From a checkpoint of a small mixture-of-experts model trained on Wikipedia: 670M tokens.
Below are experts of layer 6 (counted from 0) of a mixture-of-experts language model. Rows are named router (the router's row for the expert) and show model dimensions 0-127. Each number is 50 + 10 x the weight over its row's rms, rounded and kept within 0 to 99.
After each expert's rows: a language model's description of what the expert responds to. This comes from a sample of Wikipedia text that the model never trained on.

# expert 24
router:55 47 70 52 47 50 38 54 45 67 60 47 59 54 55 52 64 65 48 45 44 60 71 47 40 60 61 37 63 60 34 57 49 44 30 33 39 62 54 65 40 52 43 29 61 52 56 57 48 55 49 64 58 40 40 34 51 54 57 55 65 60 64 39 53 59 50 49 52 29 44 53 46 38 47 35 40 59 49 59 45 49 42 60 52 59 44 66 37 40 47 29 61 71 34 66 55 44 55 46 51 37 52 65 38 54 52 55 56 42 47 43 67 37 36 57 59 59 54 40 58 42 50 57 35 53 62 58
What it handles: Inner word pieces of foreign names and places and of ordinary words, such as U-ed-a, Z-ed-ekiah, tor-ped-o, I-cel-and.

# expert 27
router:43 34 66 48 45 46 53 43 32 52 56 49 36 66 62 60 47 45 63 47 46 45 45 46 33 31 31 40 47 39 29 46 40 47 46 63 53 60 64 50 60 36 58 49 45 47 47 40 45 68 53 38 54 52 37 54 55 60 60 58 32 41 72 61 48 57 47 38 40 54 34 42 45 33 41 40 48 56 60 44 40 48 37 54 57 61 50 72 45 41 53 42 57 50 40 41 35 53 37 49 49 51 69 40 68 45 60 33 55 42 57 64 40 58 60 53 55 41 65 64 44 63 45 34 54 55 39 45
What it handles: Prepositions, mostly in, of, from, at, within, during, introducing places, institutions or times in biographies: born in Liverpool, University of Oxford.

# expert 46
router:65 44 59 78 52 67 52 70 60 69 30 39 58 61 48 55 33 65 58 59 39 39 60 62 63 58 65 51 34 42 57 49 45 35 45 55 34 45 56 47 56 44 41 45 33 46 50 45 44 58 57 57 58 49 48 57 61 52 50 43 50 42 40 52 68 44 45 66 39 38 54 52 42 55 54 53 54 48 43 59 61 29 34 39 61 45 50 45 63 42 39 41 49 43 48 37 46 56 32 55 37 54 41 61 48 34 45 62 54 67 62 36 52 42 43 62 44 38 54 45 66 48 48 40 50 37 39 57
What it handles: Field names and values at the start of infobox list lines, such as Parent range, Clade, Position, Succeeded by, plus coordinate-separator bytes.

# expert 15
router:54 52 50 57 55 56 48 41 34 36 49 60 52 39 49 43 44 60 49 48 55 42 34 32 63 58 66 60 27 33 68 47 50 51 43 42 47 62 32 56 51 45 45 35 58 43 41 67 55 55 52 42 53 61 40 51 61 49 27 55 58 44 67 50 63 57 44 53 56 59 38 63 49 61 54 60 39 61 62 49 54 58 48 56 47 56 44 45 35 59 50 40 41 36 60 41 45 34 33 35 59 46 39 44 47 46 62 55 52 23 39 38 61 44 49 26 37 46 46 54 59 44 62 53 33 34 53 46
What it handles: Pipes, line breaks, numbers and colons inside sports or results tables, plus mid-word pieces like as, ab, ros (Gymnasium, Zimbabwe, sofas).

# expert 61
router:63 48 49 45 55 48 55 51 40 42 63 68 53 51 60 54 57 35 37 59 44 42 27 53 69 53 52 54 35 40 50 60 64 47 54 65 54 38 60 56 71 61 45 36 50 32 59 36 54 57 52 59 52 51 40 58 38 60 71 65 59 59 56 43 50 64 63 34 36 30 62 31 54 44 50 39 55 60 42 72 45 54 47 34 37 48 52 41 35 50 57 57 28 54 54 36 50 54 47 46 61 55 38 39 56 69 64 44 50 55 65 39 49 42 43 45 47 46 43 45 45 41 55 48 40 55 49 40
What it handles: Pieces starting with m or b inside words, like tre-m-endous, h-am-mer, m-acOS, and units like metres and miles.

# expert 30
router:46 53 48 62 43 59 41 40 51 58 43 55 52 61 36 39 49 62 27 48 40 52 57 62 36 56 52 50 63 46 49 40 47 36 48 49 46 62 60 53 29 50 53 61 45 57 33 58 51 48 62 57 65 66 53 47 38 44 60 47 47 41 48 40 46 46 46 44 76 39 77 53 58 51 69 59 71 52 52 34 54 34 51 57 39 52 54 42 33 41 65 47 33 64 46 57 58 64 71 43 57 38 60 53 61 53 63 40 64 50 58 49 53 38 45 41 46 49 51 65 52 36 45 64 42 41 68 48
What it handles: Word pieces and capitals following an initial capital letter in personal names, acronyms and abbreviations, such as B-ele-w, L-ump-ur, GOES.

# expert 5
router:67 38 44 46 31 76 45 59 54 47 53 59 68 33 64 44 58 50 55 59 62 67 42 55 65 44 58 49 48 42 66 44 36 43 52 40 54 52 41 55 56 60 50 54 59 41 64 61 38 50 51 49 47 50 46 63 50 36 53 50 46 45 41 37 49 61 71 43 44 42 53 50 61 59 57 72 59 46 51 45 39 30 31 51 56 62 46 45 49 62 55 61 37 58 63 45 59 50 39 58 44 38 46 48 30 42 56 64 61 62 61 49 64 60 50 47 56 43 35 34 61 64 52 35 30 44 52 45
What it handles: First pieces of everyday nouns and adverbs inside prose, often with units or measures, such as dep(th), once, even, sp(lash), fuel.

# expert 12
router:57 48 47 73 61 50 55 52 39 63 46 45 57 51 49 49 47 33 38 58 38 41 59 57 53 49 49 51 55 39 63 62 45 51 40 38 43 43 52 36 52 58 54 26 56 43 59 65 35 45 63 45 65 59 57 58 45 37 44 43 55 64 45 50 44 53 57 34 56 68 39 54 35 53 59 64 31 62 63 58 46 54 63 63 56 46 51 54 57 64 37 36 72 56 55 44 53 59 38 48 57 43 57 65 37 38 62 42 50 71 62 36 45 57 44 57 62 52 36 59 69 50 61 27 53 52 52 57
What it handles: Digits in sports and result tables and semicolon-separated statistics, including goals, scores and GF/GA columns, such as 6–4, 1:15.

# expert 59
router:43 46 59 47 48 67 55 64 53 45 59 45 51 56 63 66 58 45 55 54 40 58 38 52 50 52 24 54 53 37 38 56 42 59 32 52 61 66 60 41 58 50 50 60 36 46 46 39 52 57 48 53 62 36 44 67 62 67 49 45 35 48 56 39 54 54 77 37 44 39 47 45 53 41 46 53 56 50 56 45 36 50 35 58 62 56 40 53 49 51 46 51 52 46 56 42 52 48 37 36 38 51 75 53 58 57 46 47 64 55 60 66 19 70 57 44 50 51 56 70 42 56 34 33 41 62 43 47
What it handles: Prepositions after a verb or noun that start a place, time or manner phrase, such as during, under, along, located at about.

# expert 13
router:45 49 59 47 54 39 55 41 57 50 55 58 49 47 47 41 55 44 51 54 47 56 36 55 34 52 30 48 56 32 46 59 51 74 53 47 38 37 32 60 61 56 45 52 55 59 49 26 31 35 52 51 39 44 63 60 74 62 54 59 30 48 49 55 57 31 29 49 77 62 52 49 51 49 43 42 55 45 28 44 44 67 64 62 47 49 48 61 64 33 61 55 36 41 41 43 59 57 43 59 46 39 46 56 58 45 46 53 36 35 36 55 53 65 51 57 46 53 51 40 62 42 53 58 54 65 52 44
What it handles: Articles and possessives before a noun in biographies, especially his/her/their after verbs like made, played, graduated.

# expert 53
router:51 46 42 49 46 62 53 61 38 41 49 60 51 41 37 43 45 62 63 61 52 33 40 54 53 56 62 56 34 37 59 52 33 56 55 47 55 58 44 54 58 42 47 48 35 55 44 43 64 60 50 56 69 69 37 50 34 30 32 63 62 48 42 41 66 43 46 58 45 56 60 42 46 51 64 39 69 61 60 54 48 56 45 56 71 46 31 54 37 52 54 60 51 38 31 53 51 41 51 45 41 48 41 53 71 47 66 72 50 42 64 59 46 47 40 44 46 43 28 69 36 54 54 59 50 47 48 52
What it handles: Word pieces like ass, pass, press, gress inside words, such as ass-ass-inated, Amb-ass-ador, N-ass-au, passersby.

# expert 16
router:36 35 60 59 36 48 47 46 61 46 59 49 54 46 40 69 44 52 35 47 57 44 60 60 71 47 50 43 50 43 31 44 49 50 43 35 66 50 60 52 51 61 63 52 56 51 60 57 43 45 65 55 51 51 40 33 54 47 64 51 68 54 40 54 51 53 42 67 52 43 35 84 45 50 42 26 50 61 68 69 73 68 59 53 59 47 51 52 64 46 34 50 40 63 53 51 54 57 41 43 56 53 44 55 53 47 37 35 61 47 46 50 66 45 59 58 34 56 45 62 51 52 38 49 64 43 42 56
What it handles: Inner digits of four-digit years after the first digit, as in 2008, 1980, 2024, in dates, filmographies and career lists.

# expert 47
router:41 53 50 54 60 34 36 66 54 42 49 75 40 71 39 59 46 58 53 64 45 65 41 61 67 55 56 42 36 46 46 40 37 46 50 49 55 35 64 34 61 38 40 41 42 60 43 36 51 52 45 67 35 47 38 39 50 50 48 58 57 45 43 48 60 43 49 64 48 40 47 58 46 65 40 33 28 57 48 43 42 65 52 51 34 24 41 63 41 46 47 70 52 35 49 49 56 43 49 41 62 55 39 48 40 42 54 43 39 42 60 55 46 39 55 59 45 59 45 40 33 54 59 46 63 53 50 62
What it handles: Middle pieces of long learned words after a prefix, such as int-el-lectual, indisc-r-iminate, inc-ap-able, purp-oses, col-our.

# expert 7
router:39 57 66 49 52 60 64 47 39 43 39 43 51 69 63 56 38 50 52 54 52 55 53 41 30 46 62 50 47 63 32 48 60 38 57 60 39 49 56 47 56 38 55 44 56 30 45 49 58 66 38 62 34 39 57 38 47 44 60 37 47 37 68 39 51 35 59 61 47 57 65 49 37 43 48 49 59 43 69 38 50 60 49 64 54 39 62 51 68 53 63 48 60 40 38 47 56 38 39 56 47 51 63 51 29 59 62 37 59 42 53 58 55 47 56 50 44 59 65 42 42 58 41 57 72 36 28 45
What it handles: Colons after labels in infoboxes and lists (ZIP Code:, Full name:, Time zone:), plus pipes, slashes and list dashes.

# expert 4
router:49 55 47 44 55 53 34 62 59 42 53 46 50 34 53 40 50 28 64 49 51 50 54 62 51 53 48 41 71 46 39 63 69 36 52 30 61 40 58 51 51 60 41 57 31 47 48 59 50 46 39 41 49 32 58 62 47 60 33 37 51 58 48 49 51 62 50 44 57 58 46 45 59 42 53 71 62 29 46 45 39 59 55 44 37 54 29 38 54 51 71 33 35 57 40 49 60 46 36 52 36 57 42 51 58 57 76 57 42 49 44 54 50 50 51 46 50 59 43 65 64 42 41 52 48 59 41 73
What it handles: Words starting a new sentence or clause after a period, comma or line break, such as However, each, While, the, as well.

# expert 54
router:44 46 35 53 45 56 39 47 52 56 54 58 55 57 57 27 42 24 45 34 51 50 28 49 62 44 51 42 62 45 37 36 56 46 40 52 50 31 51 60 42 63 38 58 48 44 34 56 53 53 44 70 45 45 49 50 60 42 57 34 39 48 47 44 57 54 48 65 53 52 52 49 59 35 55 57 49 53 44 55 36 50 62 32 25 61 51 46 56 52 52 33 34 46 42 49 60 44 67 42 60 48 47 43 66 49 51 48 42 46 45 46 61 28 58 68 33 54 31 55 61 40 50 65 67 73 51 47
What it handles: Subject pronouns and surname beginnings starting a sentence in biographies, such as He, She, There, Hol-ms, Hel-ms.

# expert 17
router:60 72 56 37 52 48 52 49 62 47 64 70 45 34 37 50 56 61 33 49 66 48 43 68 36 53 45 52 37 53 61 66 64 37 41 62 44 66 41 49 48 46 46 44 44 57 48 55 57 65 55 53 45 56 48 48 47 53 63 47 70 41 59 36 61 38 68 42 37 57 56 34 44 57 43 40 55 49 61 56 69 49 64 41 52 53 69 54 38 69 46 55 59 68 68 55 57 49 42 60 67 52 42 35 63 63 46 55 61 40 48 41 52 52 58 56 43 64 61 56 33 57 44 50 61 52 54 57
What it handles: Nouns for creative works and media, such as album, song, film, episode, magazine; also word pieces like metal-c-ore and Show-c-ase.